Weights of a small mixture-of-experts language model, trained from scratch on English Wikipedia: 64 experts in each of 12 layers, 5756 steps.
Below are experts of layer 4 (counted from 0) of a mixture-of-experts language model. Rows are named gate (a neuron's input weights, with its number), up (a neuron's input weights, with its number), down (a neuron's output weights, with its number) and show model dimensions 0-255. Each number is 500 + 25 x the weight over its row's rms, rounded and kept within 0 to 999. Numbers have three digits each.
Before each expert's rows: a language model's description of what the expert responds to; "raises" lists some tokens whose logits its average output raises strongly, later layers aside. This comes from a sample of Wikipedia text that the model never trained on.

# expert 52
Description: Prepositions and articles opening a noun phrase, mostly in, of and on, as in Commission on the, during, within.
raises: "side", " their", "s", "to"
gate1:523550502466497512484503440523522523490530524477508517457498518481551535503510508542505512479505504526510475518517471535521471522480513516482501465535490490520499480532508460519516487491511528535526460539486478544500540471470514504540539480493495493502506483500580524480490502511461526512476470458492533485456470477512500504480535476546492525532499513450453539499504477521492504496511450501497496454467544430524486512506515477513530509501507510514450484480515511499460499510482509486556492552509501523544515471487525525499504463521506524527509468510500515470535482503473481518503525538485495510503509522507469508485503512536496532499497501501526469501533535442530480488504523509507493460514482516548523501499499504507528471534478496485491521488572498508460487519554504
up1:489537473460543496437443453484498510463542487525516517496562468507523508472507511508478529511483534479511513477494453530509476526473459485532504484497528463502496484503544493497586482473487496483532478506488480533487487492504493479541536497499529496493517501521524471476538514471526501499499484490537533471512516492525524486532487483505505506528452478501472522505484534464498529518488482478480527466524556500516530483535526516461490478451448507478479501492459543493500493504457545490469497552484509521489481523477514499502509492528518510506460480489542523518501503479486480491474536509500486479513474498510474522473488543525494517515511486513501528459547507463523490546513489490479497507549485544506467498552502524490479469511470504546478480496552520508507538503499498
down1:469520518512489444514509457479493492510524487502479492474525475487515478491485492506465500459466488453465525511528515483465540510541504502448494473499540501487483545539498489511491533519506486511543440492529518503505502468517473493490501486477519495486507535527498494511528544474497538534507473527470505528497460525490480492489523516475475487494450521452535508519465528522514497469499509492520502494475494461454510562490461523504484462497551473467496542476475475499509496478515477488488491518474485514481506478507511446514532466482504499531532487518484485505510480459471487510512535471492488462530504542483497498445480469468476505496528474502487510468454473513498505530501432568509476484530513524477513437494454476466505516529541512489482530479477479508484510523522527
gate2:499486518507474512502507482551480492495502549521511497505497509517501500436471423506481487522501563519526510480489498453470530517469499489466493498492508460490464508515494470504496487498505496459476496538512540497521489471477494533499500495531477482469515523457513491522464491465478508497486438505462539503505488528495513522477493498545517484483499546505500489540535528461500496477479499510455480537548507525500476433462474513533459494522479470507501496469491440512482501505537549437468506469473474535498510530472485473444518487498479504490538542487500513491505512502481534490498538510512500527515446508509515524514473495515474456485503507500501533497513527514520519520505552513501518552498495526507517485512504521487512549549461477482494518490511513478467463461533470
up2:473440526490497509479486515486514519549450523461524508538446517453546491503524473535525478473440491487549490502480511511500481531477530464476527494534488541488504494530482534518544540486534536474464528504486532469509492487462491495502507489503476538458533489476483523487521521490474511448501499494499491514465514492490478521546483473522523540511502500494541486471515488559500494486538475485515547480504485546484479504514529473540509546495531520479495467523505476543452540463518482532494472488496528466516521497503527485480495455487523484510492471501479526510493534484498474501502505473480505522505479507499521483512467479501500555533516534474487509484481530510497496536488455537515547496516491496482542527507492444486476486496500494516480489492519516510540466510480443
down2:512498515493523487488459497542499466512533487480479512476470442456535515555478503503560485470478490522460502499540468508462483521537530501498508512483531528516487515490509447536462517481532501463507521504509493507503469562493485525533472514488497501494497498523526500507533465473435505480505548471455492491520493541465508475542468499501522464512483497472491463481523504505519502511505541457466538488552500487523529491524490452501456489480491488523501479522513461490447548495469469457497504497535456482526489510490522448513484489516480512519485494513493504516479534512519465462500488521510548493511504479481455548514454491459505532489511482481552530513516499480530553532471518505529516501521486485462521519516510503474500493495497521489513481512516549486502488480512494
gate3:506485508538502474477492505505493503513497454519513520500536515532557474525482473517517526493472481509482467487489496484513456519506450469478518529525529512539525473502457519500483522476516502533529538530531529490498514507435504465531524527556490511503489498498507502459493525513450484540484508494487497531509490509489486479527481501460517502478485510522465497473511536493476489500454497451518513492511471473508460486509522513516472471526508468496485533568492508527477508462526475423484476519530505495520508558493495483492554538508485473482476495485490476528515501486530491478521485479502496515541498499489526535463465470474552503530507508506478531501465489542469516505477501470445542549514540532537466530495511481521439493510449469469486495494518525494499496507485494
up3:490509501545548502489487491500451504507491527484498489505496501487459493465498479466504478492488459546548458498465556499485486473510471491505484517506479502530492451474512492505500557523501482492476487492491520475529481483461539484479494520548506494520506541487473467495536443490465486493497469524499508515530455498526518535476512511495523508535496475565508470541472520545521472479486467489495485493511522487507434461551513518498487478488513476550493498503456518506494518537507494434485514485480498537506503551510463510481513524489529515460482492484480498538504479532493483501506500502493478482493505445504497509521484494547488511531522484459495543541463452518419479531493464505480483493510520490514519469529496524494448491489491487504529516539505498471523510491510469
down3:504513490486457504461529507529519512527484449470478501525498448439532512477478502517497537518479497528519529492513477516491527482540515478513510531541560452477504505452490467489519477541508476501504503503520547497482518494490513494524499538493543513530516519560535487507498490488517477513491505491491476475535495522510506459537476518550493491496542505505511499474539462455528495516484478497473520483518528513502481506489496480434519502496510458457479483539480499510484514513504472507494527555457547468476509498490468472509461498487512498497508439494535476501469491448483482450504484494520491510465515525453494537534500491549482480509516534491514499491463492509488495481535546485510571522497482486548510481480498472479524528490538494500491512513538534481490490539496477
gate4:473525507465515493503476475514480526513517513466471504507468496523507499455496514488503506507533521511499511487490484512508512503476480531543493503471502509470553509471478518474518499510519449472499492492497474527481529503452519540532496501488497546535495505511522515507532464451494506476509468517446481516490532516547507498466464491514509527505495552475519527527495483549496510437498547501491518498479510512496500455493473555493475493485520489471500537531509506518523495457496509500536492497487490500511489501484485504445481459480486511535523535454526537499488505487524539510524519459544414520523478526523529533539474467486473467500503497491492512483500492504558491466535507504483507479479493529456531521525484499483455558492513482493430431519477508520516474485520490
up4:500531485491499518488476517452484511515499503490493482509488520447510475494495523507487540503507551506486489516521502477514572487503512522529474526515498469499473529497486472499498529461490456429528462523509492528496546501483493535538487521472515481526508494500499478521491500491508537492524490546489554529531489491494525473499497458546530498500495499540474511520542525501462532523505500436466562504521518520456525492501497552514499499487493487467516514505518540533489491485510560494477480484510499504523474512509479488507468472472465494541500474452490481559543531462492488498502528489504493531492445490527535498515508510483520492495523485476483520519479508488482500522603518523476465465475507465508557504523502542521501511504513540518506544517491501488483510521488491
down4:538512485512522469528511469492497519549513487496469502501498518443534510472482521452438466503499522492519513486481481520533477478524494527507484485520516480470511524512479522472512507498528508544519524491532484523507523519512539509500503462500495500535498522513486526427477510500547502499463533483492481547505499521517482496519547496538483496512514491525500495492486523463543510480478501518509513508445505497493545501479508519523538488461488509510502502516466517551517450480521496493519510511543509499456536492482496517469488488467495549488512489506537453491493444525483477484532556482540498491484493488455536510554500449508571468504489493479515535509474559519485487516488522497491489494521497516520487524483474533463494436466501503517532494497482530491541544522515549
gate5:498545475469501512455563471505517520482567506498513483530493548484506489460503544484509440499486513516516497544496510523522506532475484530541529501536504532458473544505478487470488561522464486531531478465492499498501509485511551485538468494485516466514473497495492525496467529491497492529494483468473474511477504469528579510481490521488511540528503501491485520478524488526517501509507489536468488518504517477504441498477482510458509515488476492497537540511479507480490533485462501483518537494499522470499512475447510490480493458487494452508482498466548529480474514544474540488491471455493518457475517504494485487512502470511533525516508494490468482468475553500496472524523535487502505488503502499496516508492529495492477499507472493508498516511577482555476489458490532
up5:495518516522492486522454509483495507480478450505488561497497442518509492515496458540482527485527536530492529469555466464441465474509540514487498509508491486506506484464523529523503457462494479457470493545509534511511486555487481453477505510506507526541503540453532438478524466501510512491474461561504485538526480517498467495526542458535507511469491489497531507520515538534470505480515530444483499491479511499482517506528492555499496508513514498520497459498516493499519496525491496518502483534502487517507465500539522501485478501519485496518513517511478490515487475429536489534486549530528485509526449491546501519511476500487517505521459504481499524526513519463495501469516482539522500476516505465482507469522486533491544510482509495502469516492472514506510498536537465
down5:499513544473492469499477557533486502498513501486509487483486533496513471464520545477474474490520524495505504534529521506457531513494494487489494515458482501539489547557529530502495530531444468507492501466501495500515527502494450520515520491503486473480499461494558558497547477477458451510515462479546547521477515502533486497511520520502490484525509452500501493494466459536479496521528511510471449489501476447493469521523496513490504519500500529475508488485513498525494511520502461546504556478488494479528473532502546519503466517495566535483530483456538501488451520510503543485479493518510493498485529505489477508504471478537474479485473486514476463523494479466494504533466512508522454502500524501488466475506541492492478534515496474513444504487490492559499500494457511
gate6:500523529512451485500464481527515539526500441522508530503518495491517544448469521551475547491494492515543519474530523484528487507498513488500505510492482507494547507504517504469490518489515518513464498489483512511504479466484517517438512486479533472547480513465511482521496495528469508466516509535528551519547496491544494458509499498510502475469472494513467484508503480509500507551476485519538503488497517506464476510465529506464487488496514511483512446482532502500513484493538516502490491523504477473534496504526458455471538496518507480513519504471526536516542454486514504519491497562503459514493518511498491488536467506496560459478505549493489534532543425491503486497559525508491501500470500476511491544459493513500521561493536513496546472523500476478465480520487494
up6:532518509462462482481470521530484529490513529514512481512473483540527514501478472489512521478505475516468469479521523477508479491567521513476561497512491455500535494488497497539547436511478492495513493476492508552534462446482517476459535534512517503470468511495514490503525468545491489531516496532538546475490505517553523504472513524498505533492497540568486505513494492522511500515479489533443452460497484508520490547456495506494516506468556526473471467515533487504515475525528517531538511516487513517526476509531516494513508504528547510500500477482526522525553484523452502529505502531476499510506520540510482518521491498504521485468470529493476518518549504512461480486517519527500532508511531505494480502468521550503485525524501501502514507504495445480495497550508479
down6:466526526515505482483489499525500476506514486513463457489497542525513522512472503496560503493527464510507498484510519488504505506505489541434496519495518490479496487497459538508497501509484513495507532462499502512463528530480493559492479495526493522487467556519506487487515511542504446505480564497494486464521484479529544525536520475522497487462499481475488468448481467487538497484495499503473524517497525536504473512499523509555490502496485483528531514538476475559549511471513503508524486492450571507461514485475535471506488490518473460531548495542516517512455488473484516456476490473519525452512496506494476496470491470498516485523518524494510495529481470446496518506529538487529490477518481548453450480464496498469527486513475471503480479503519523459519486514516530
gate7:505531479530521495491517453510462481526475507544534494528508479520493517492471488492474500469528513551509448456476493418459508505514497507526492453559517516500468529460448500481471483506493545537532457470502517487484507493507489450449482524513529520503493512509481497455524497513475508502492497481475524524496516477531503517490490524461477476503500522490479484526505471445497507490472485485473492489515510498526512534506515540510486479468526503522534509513529500506501483496486535515504534487482478507468479465493518485504462457528526538518491493463551528495547499542496472491486508528483470509513526510511506517487516477507482480531519546533456487510503486499491508467525488435548519523548507530481443548490448505488512511514470479484530468503508507549501531528519502
up7:500505480490501503555495476512493487514490503508501477497533500496488504551509504499487476475532477504522477475429471496475509510493516497499515472504516462461499539449492499540486475525478527500504476487506494525470453500531450449474471485531527520480520449531475456465524507521484465517535510457496524498464555513486506511521503541462451445502481490478507515472525508508493509510492505512478514460472507430491516528550498488505513490495519507519505520511535527502479475514529485508493463453541487494464484495496482484499459505510524504500514472531548493458539484451488513472486495493497435523533525505511513544465528497540462495522482517512493435508470500517494550531479480479518517469498487525467451522514503507503501436494490502492485504482516529498458532508501496
down7:516501496505488495465480499505483529501494526528554514483493471465474515490509504469541504528526500492529501547530453456479529473520512557535490459505515495506513459526452527516506492536514491455493511437512519525544503513533474517497512460511526467448560482498472492503517529505516515491460490503481480497503511493503557484486466525490468429477546502483520530513510489508523480475513521532490510502504539447513501515483507476494507481474516458505514499445537485451488498543481505496481511486481492514455491479497530533490504487484484546548528495494541464497508472482496513491483485490525501486501512513501513516517489489549490499525509518528518503523485470504506502523481489505517435529451474480499495476531483515509546501510525463563463492497489535555509447508511506
gate8:530516481506467502467517518513479502482563466530512511504501504500519524523518490498530485499506490483489505512504501543493532461501478490518503507496534500436507536513535476496486513461503505551508464524504496486474517514485489463485459492535511501489446521479518516509550512460532504458508499457493486524519517532523541503510493499477492485465457496486474525471509547458491470489439505526520498493485488473478524529455524492493536532469446477514540544567543510472484521506502475514472507486460493499513502470474511479511522475529498512507468496453553532508474478519492511479498487513496538499524530487493483490488517519480518483525485517451487576539515503535507516518513523483528534502521485488544500507519460545493532473527483503502529542480511522532530546512541469
up8:507462459465483513492490533524466504492497491537482523495518520502547494522499532481514496504481480481500491490528505485490485488513502536509497527521562472501439528506525491487512542487497485509526483525498443527499483510465501520523452519502492477508517504485530528512506482473489572466485508487510490530523523533511528480503534496476487522482506499479471477507535505458519451502447491509566483494453476467483499568498547476493528525488460497477521518509540519503460537508507484477495512531498489480491510508510506519516482521531493512512506518489541549540510510543518468465514443501526530519529506498491483474466492504545500496519454547475480535546469483472496494492493494489525518498512483477523512533531462545504519464483489476496500548424534509505533537485493497
down8:478524481503449511543527510473480492527515496510519547472487461461519506448511490502483500519507515510535494500474480519464489505462501512502482504489522507490459507481483540477477493563522496500486484493499543532502486491512514507481451530447509475513502533483480527458494454537517492523498499498508473494504476515490469479450498546474487487486538464483501489546533505504510497477539509489523511489513491528475515500533502500514510509522610512488500497501518486482487460461528496500473479499542538486469537599498461511518509494523526505494528487484465502492502513487468477487534469477539494520507495535518456483499495478510469463455523500531508516489509503479491508495474491478491472517520531477500523462543515466492493512509523455496498475527450556464476491460513500
gate9:483497493489505517521492492543484505554503478500482501476491513484480494515512503516494511488479493490528516520505459516498513474529500556513443462487483446536500518490478480518513538506497486527505495512460480471516507483526450496505499537470468500523529446493471530450517476496493494516488522554492490468491548485455485455467527499481482514497549489513481479522490487511516480515491550514515519530555531472483523494516450458469485493518525551507524498490504469528485519436503482487499496545562463464486490514488510505521509531495498528547511469456504494532486537473527486532507482474521512544521474519514489514530539495482498500453479517483497522520517488518524490425520490492555484522482500503465532496459508521527517461467474481483511481484503491486515504477496562
up9:507526489525523495471459499501465462535501487501487473516513494523478482505512512520512544552507471504473496510510479528474506472528477491510496477489510507527523509498505485524479505487492578522512475502491490498537542471515498524506494524504503505553470482469475500461465464522472484453445547543508530490495491498522468492456504497513538534507515486497479516535482497489509513508495536541513441519571532481502512476453535484497527497501517545524501507512505490502515484500523497497548496508526442505504451480517548564512480483483505499564491503488496499489555495507490492475476475522475509509493512510579508519498506479513534494477455508479464483514529497515500499466516500528558493500472487527459505475493515533517541522500487480486512542525475476531532507543524533
down9:483497462489536511532493478513479509500493495491537514482488526490498490448538482497506470486503460453468494518500487490538468522486579487512510488496497509459502535485488481537507486491486467478485514471477515531492481485489527507506479503511499490547495462509498511462509522459477462477493525498472522509483509504479487510502498546468512508512482451511475537492501492504507493514483468480517535467550554520478543507523539438480491514551475498500435518488522482488452510463491488467506471514520476503538462491504510488474462524463528500499521515497547460535503546499540528507498486493490480528462488474469466509502534481461469534526422542470489512506494513505551503470467488506549507479504537464496500543465510513502449458468509486495499483517489499520519473501501494
gate10:542447533467478493528485529467471524496528514503527494490499507522529483495487524464535477477521498476443506491522437518468509519536491507497455499528511536518521498500538471449488532553472512543470486490537528503481454506526452501488524508487513482469536464521507529464525517459517509425507502476509523523495516458514471521510512536518506465541510511504479490424491469521494517533499491484524487513490497496523512517470509473533485509491489552473527529526558490479472491512482500541488502531535486489495479518476523493528502518468504543486498513487538464505440493553491533482503510521516538481499462467464491488514504510488546487503523521551500470508504537492513460497484492492515496509508499466499510496496491490511494526490509506488460523516473543486494509525484446
up10:451548478526495540498550486522515483477527478496489463520485491509480490527517511528491520465502485503502494520491530453500483508508498517479531489476488475503492462485494494564507495447537488483504479486477536459503532486491527470498471507532479500492464505468513458519469463516504483555549510550483523496534499544484518496509517487467480496529451515477492486552487509475488480487500530530465518520484467528466489483519495522508512490487452484529460472458489537477499535489535479455552497472497525488533531514557495527508518470557481456547473481521456500480544520482482500507491494508475475510517545507517507493506504507544487528503512505446508499462481449489485514526524507503534519480478464530496518485525499513456477476527477500480488508471503485522524505517505550
down10:529503449493504469502512451541495474521515492503505518510549543519490497497524465513465495513539513516530558436479537522528461517537498475516474496479490483474491507492506488513499460496550455491494488459482552492471469498479546475525466493528474526521468505484466524512517536489468448533511507502501490502492463489511492516499505525487513512518469514495536510562479503486498520543513480499494485493484514543480492495511456461500471520506499483537530472549482485525559495485466509504498503514488490496512521485549481516519463516563487482530483523485508488467507510460477544509531480482502473503473494441504515489498456508492485543534524546465476522472469512488506479487503509514483540506499476499515458535513527540474482456548494501476534498489538509507485489507501540
gate11:482519494469494488507487468484494530475453471504503514475485479469480498476515496454485486509483507450532507476488501463511520490468525489497477467517507498503474590533484490518459521511500484492496478500485497508460488559507448470482518480487484470523523500472514497461501515467510523477532464443467498524493552480499537482497474493493456491482507452508494504548485496479504507536490458485489523476456501464484500472483517462482484473492486491473505456516484500502436496499461514460475487500510508484479517481481427501478487512490469518516513489511481525506452517514532490516501485503541488493526503461483505474513464486475490494512538452499509520482529536532513539478464446492542498516495494474489553554476482503498508433496482498490491465439495504488540481508496495
up11:475514470531446511450483543529481444509518509524494507492517478497510489470463542517494498531515483496483477523488495454554414500510467459497540482508540521486504467467531504533514495472485516494468498436483513485452487477507535485477500481516496521478482509483550468494531512523479481476495523506502535442497485536511482504527507502488504526471502504494495479525482511439484498516476529537503464564487501503484472513481502461514520529490507524485450517483532503533496499467532487462537492534517544543491499495534484512508519497496509480521515497502512517502473468461509511489477515543508474493490512550513520497491500515521518481526520541505522475527493463443532492534497475472508505528498438497485498520488501494527532514476516486434503489487490534482475532517518479
down11:499498520491504464558523544509464500489508483476500491473498518483460529507490502469487495460526493514480467532517489535471471515504508511512510489514520528524470519493499524519487528485492528513506482522479489513541526497506530476509509463487527473547514468545513507474484505470465504496555512512477476527513497512507474475550546552489501499514513463480434493496495479495514494505497501511493474525524511438475499475551508467480539460472497495512493488533516547465457519522533484519459489526493431538548537457485550527492483481471482515507461517491498493491434535506515530510505471546489477525450547518506480485553520507513486505465474521531526531521500539511492527507468478483494519530504472484479492508519506544521482485469474497464499485495495535506490497473459514
gate12:508522496461485513454515482523465490529448481533503523472498527512533496495465544505512521510498510514526451513506519501493493558479488480485477522537529537462488497498504464506511485496493514498498497506520515546505507462520500516514512521518488485518476548471444476518501484527495519478466500499486528525528490449553479505512470505540445517454441506512500516486516533526502465500500508493502489467573503504509496495449549512526485453520511511479512518513493487494526506526508519486536476523502498508521547478479446509522532478536460538494501467526491538490518498482500476415500482497452487469507478485495486536524454502514509533513530494508531511475484497464486520520477522495495486501510512547524450538467493485502506501497512534450499516517518474496482488506446449
up12:543507489520527539496467519467482493496557452519489461529471486474493495520520469498463545502527486474465489484470511473508511494547488500475485457493515478576501515494513548499508540486487444513498459448497492490530490525474463488451541483502487514469470536533496515488513532523489503477485487488516506487486502495474514497536483490503548518502497452514495483521484536461437509572494528452504475490483496514511538500513494518506499476529491502506491485535491507464488502492498488492519477497497463505533547503519488486498525497465509478443499510510514442504489500476510508520498551523499517511477518531547473485502508520522486490477491489496499494445543497557532512476462442544455502529488516474481456494506517551532516502501501473466495516528488512487496515502516518
down12:493503507486481507471508508541450545496467508492520476518510471502497503551449550491500528508516530497471465491555468486503505501503516480489498500501494492473486496505500480489527484485502546480492458490468517491494498471530474514445480502537499490501457483504496506480465510487497495444469505508522455547486530486471491493487514459482482520470489469454472511502465511468494475532510457459529495489556536504440459509496524534511508486496526482477511500480531504508474480504470507461543510507490453488518476470563525534506494496530485491509534504549495497476483517466484493486487506487459490472518569477509504505514533493487541494481484464545526525476513513518488479523476499523500515537501538519503475549523460510500589521528491483489470500527508520497478509553513523
gate13:492506519470554511500478486518545483522494491459501467449514495511504457539496482549439483555571547488512494457475507530464492535481520484473530507514508496492460479556544459525479499485517467513501549492506480520513488471428471487493469480505492493504502473505508494549493498537478462470502432527507503528500470533532571517507512508477517472536492518512495538489490532491467523532519498521527490508498499498470509550498503513512444513549500503511493485486452513499491492494467532465506500484506477540514493492530521517460476505483515511526465516527484459531517517521486508486514500497473535505485501517538527473482531502504515531526479514528507492502516556491497485491535494519510477494497459486517502497498508525514506506520518478491525505538542520490496529462520533
up13:478545525507573524550486481505512462526498456465479498473541493486481499516473500482472478510525511505532478498485460526458500534537509480480521473491493492484503399508571525505486489471465516535491484445516470481529491505502449479535497490496480495457529487489488512474493492528478523509492488502512510489493528514545468514534480475499507493513495472490547517544485534455465495462533504478465493497519535514487497511533476504502520472498523520487516478507502529528538515504508490467523531529470468507540502487486506495497473487523493512532466518534528529511456483475463468488461473487491466486481503484471481495498501496451511541496474535501497489482535512473478492467494485494536492481499516483516501509520530484439527501506464495468541511469502474460441495527503503
down13:498474538460478463456525493507490456517464457484506453485483558526490517514470498487516510516531520496489491462530496492479514511518523497498471519494460474544516520488494508483501537497491483497528487456496496497485499525501484514488502545459475496508457486523518473485567505560481494539536501485546521485497499494513482556504534493488459490495529506494479519494487520481466484501513502506431461519475462492475464516521510494465548505506521484560519523496490478538492528556492500469473494504465504517496465520516479524486475551518532533504542520524477497532464503487518510506475482520489497473492500508458498518472547529478506494475498501515513500499518497471483496523490505479473494522526471530418461485495541509476509506488514502454458526469533496452475535478529471
gate14:518503479514500487520493556525486496487489490480495484484505549454511512473490486521541485535487492463564508505478521492512541485479484506543494437489483494487520517529490500510518493538484470505490501489463481502523504542462535484490490483495516524514523508520480530483456521495547485486480552506483515489481515516492492479512485517466484497530565491505531483509520529495505466489455457520501524465500486500567561528494513493466510500510506466505488471546515449478483478449527498499480506503524525517486503460502540536506514514475505494482528484504471472491517496495528564484536479548528503533490502546500573506497498466528518533498515497493505528509520501531510529486456472464509449495474491485515527531492518508548446461471511488527487477524496472483482505482517553
up14:502480519517504528486484441490505533474483467489478507519516486495502527499535481473517481448483528552471519480491444481451486486438529480513479543478525469495477504522495544517506494443493523484540536546498500530459529526544484511511511515446485482503495509517499490498484532499448478489514439458481451513468523481504545501529457476519478496494525521516489535484518518501517489482517521468507459502508502505521468493514489535551494483463491498496530536505490488542461471514490483503481505509503495525520483550496479495527506455528475506518521496496488557480454529508520472481503542485526473462504486480501502536498508506461467474493528460541525475465500493513479500470518522495505540524527499494525499489480479477461535491485471500510508504535496485511535478466443482
down14:499501493532522486453518526521472531495537502523498517533503527495532520521498510473525521485514519515512506504528497481459454470472489526457542491486474512492527464477478497512477464478519488520485454502491550496495500523465519556483499521498489487467517447508503509496498460478482499527495514536518434490521500483518513488481498461500489552504487533529512496520504495494462524502484463527514511544514489500487478521507531524492479515498545501467500526494476498518494505535511516507501507508525538537489489533521493492525577512528540537503543475525483529509482510487500513485538473449545455517530554472516496515469490536446516458493536498541537501505515452543463507526521493535537496489520484477511466468479481508472520532506510543513437512520476527508476545495516515
gate15:487459504533478498456483483485501565508531533526521504512543496528521513483500488475475499515552505530484491482495544514507460532501523553494521528500494515510521487496540491509478508475505471536526509501504529455518500516482543470474467439493538507521500509505512464472538478545493489495517467516550497537536471499544488510486513449484471468479453537517499479534475444501487532524490518498494488528528484519473470488487521486485525484474495501526482495510479494504489481530499489492523557482514516462497542504490481463489573505518479500480511513491546526518481503475520501499539493466517488453509535507494451503508501498466495462521488561495502510513482477484514470544516494471501538488523526480480520532479463511512506472535479491461495461528528554512508515545527491
up15:478483478546456509443457555518472523507529513488502485520523533508503510513523494502499517538481481490470510521484505441474495512531484516531469522521487504534551521498550494473518497467489473479518505470478530478485520481490524467448507497503531523490501500509488522508510499555489479509520485502502543508525492506533463503517500431501518474514532509537482499514515464495503536587537508508512437526477490506509514484507503462539481510538482490536460498481488512525460526499474484456532508504498494486495470505507464484504521488502505516471492493507460487507510478446508509506492498523542493479493524544518443521447529488531506468504490524507485477508522487492484482552554511488500499528568512469464495531495491504492483494470499529458512519544512552482514510491533486
down15:509459515486502474514471521504524541478529519558494496507490500489437486477531495506492512531497503504517504486467541474552483465509506516479503483554465470507516521488510483499490490479486514527527511499509463495523505441511522491469498521482530555492476467490496508499533467508500484529518550500524534464513477502486444479479541496522485489507499506539525472518475494513496545493473497519488468485516499536534437531486527518442548524468488450528515476527454520508545475496508493510519531501473502483503468516481492455504518550467516494485485484505509504539537464500505494529544505522467509488543499514495537494484497484561501475525513507440506484515505491511475515467520501501522497456472490505484519495457516506513477505508519496534537467501505490474531519544421491
gate16:507450539489497484500475532462448494495500488486497519588536496518521493525478548507519527533505493465462478515546503498498500496489514497500498513505545496496505512490508493481457489528520492475505504509483488497545455478511506563474513484507465497475519503494483478487490524513517510472455472494509515523512503531491502478489471529499497526416486476511479502519505479485477500503523530479489465454510498521456510509497499517537480483500519522528480573506525508463511541491535479484541527489510473519469510452538510505485517537494449552481528503548514475461557521465494483516470499501496463459535499516542485502491475474509500483470515467497515492489453527522483522500460443519491529517483505504524450534498520520542517500489501475461483495464497518511486453495503511
up16:527519500456474482533497517498464503494531488503479561505513509518485483503515536512552538517505489500460512511547492472459527452509487474507491487525538538488475470461497529494495476523470532455493506483435494555501508482492517500502529505509515494490435528492496481500515494476531566502464518508539484504456511505512532526499481499504486496500493492492486504485486494508505483522499471493510480490497520484510458499476516559473573470523525565485519513464530496503532481502483497544515530453524523548484499485524514529515501466507502583544510485532519481482515473540511498482469496469497478499493532482542519511503462450502483478497505468493476521493520500501499538470492479518492528501514460524515466494544513493512516534508493486480452498527486452531495514495540492
down16:465502528476446487474539543491459504511490522487482522523472494524529475532516535505481483481486513525490500501555468516539530482464503481516457523549538536535477503482484481486483480507501520483536534506497503518493492479488495505479553453527455519505500520473515474534500502488523540495500478480481526549489488516513532485481476461524491524462449492490495529491455476525504478446495496461487486445469506528507423498499484529527494505499490468468471565468486544473506510521524476449552484505497474516490514503510538552490533485493483541487472545490500478480503511505476530484459482496472478455499492503483466525488531509488492508521513456544514472512485490498491510485506501490464524509506491495490460522507468567508519478499518500481475509534494491532517498506518480
gate17:529482488488503529493455495544474482523517449535483499502491459529463457457460525486472509490506562490494451502495516482499477458537447505485501553525530504503485470496505491507474488489554514563507491504513544535522488469487485449505501466513494501503472508431497557462462544513496491461498505515497513537539522546480501507493518495481513514482483484528492492486501507472521483512488475479511470465521493485490502455474523495484508490510490520453499528560510527458501540452519530499513486515493483516521497467484497520470453524520492476502552505504531480545487493494503496470576497500481503528508503455513488531528453526492526502496487500542507554491496495498502479479498488530486472546500480509492513497470475500512514512481512478478517523497512477514466499445496493
up17:522484507499508502502434504518468516502510515527512537513492476560514488487500511461475487518547536512458506525482480502489496500493458495438523542511477535505477472500527485482474510506480469524491467504502530507487508509483447462489454490484500523465455510478514520488472480492488482449501476477499482535522488513505504528493469464505489473482472525505495519492489537500485518491505485467473497490495488507525506506467491547504511492481491533484475485501534516486527532474553523438496507447528446517549516542470498557484500473530472490502524560497579496501528495493494523506509520481526466497510513500522501475517476503445486499474491501515476511499493438553510474452498511503474520502525518531482458551463527482482509544529518545503509477520511500533483492477488481
down17:501484487488455466479519529497478461486526472497514508477475472498536516492456521505519473497464458543459537491502481491479540516538506512478479511535503504506459444479486481519504474541529516484556496528543500536496501522473480499521458533492509512526454539505538457502473478485532470517473515504481522485442552497486492526466492530541506489499478449498512489529507523536497469450464502518453488474501467501535487532505499499505547517499446472534478505524475515499498497513532545537497515473526537528520509525486549481494504481462522521540501524529493501498499521538480494496539506462487540459468512502482458510537474498518468505513546441482467505538475498498469540516468535511479518487509511511499494472470517502498491500474496474504493534515505484503489512491513502
gate18:493518517465536516517548487509498502440542442536508484507496489512492526475496513507515446480524506460530516486547483533510466502492524500503524480507532522509467507551539510515492502466463503519513468520513533527483493477495493473486522478486559462495480496529521504518482523510495524498527526479524487522488542529461526537527491504478551539512501464528479506465523512478489503522504489468468482492512505508489483521515524495513529499490497501492441462572520477431484505507506523550470486546494536521492481501478503476508489510514512474499488485504502491434465506500485479496501506509507525498505477489461495499535553517461527492478461494489544475495512491515490484426513522496452505526516489488540509486481491486488520492520479496450514513500546468496461483424506519
up18:542500508460540474504512506517459513490490444509491522468488498489529525466492499478509514482513509539521490508527490448500483509520528477495509493518519541503486475513507469518466437490500532479502450548550540549485516471481465494467517514494539499517487470477510519499502504499514512483474525506498477522480528511509508530488496500525535527514451473534491490480532504500531451528505466474468527507567508504453512506532540520503533452481477514537477481529486496470533497478518483522544487512455521476542501479531484460527475463533508524475537483499505539490523501495497501468484531477470519502514519501469463498498494517486505506485477473496529504516515491508474555462531529502444489546508452527517524504516474491500553516532515447480523546521514505480465509506504475
down18:576451517507479488546484536526535487475495497516523501510492454496516478457522530452473509548475539520491489480448478494468483489497520503504529514476517505500500509469520543551518476490489538491496518478539495483522478524519478459533496471496526492518540499451497503501507501521520530520445488535460485512496486511516461531513511516486490529562526494513477483475504486519475510506522503531506531528502493542459544495455519482451506490516502496520544498500518504501454462506447474527511474508504519507544474514487504490503480486524500491519483521436512532482505518509518491492525517551480535524540500484502499551497497484502515482513466542494505504496530470470528501471479496520491523529525533487542510496518556473503549486515474512523439491536475480490468490496488487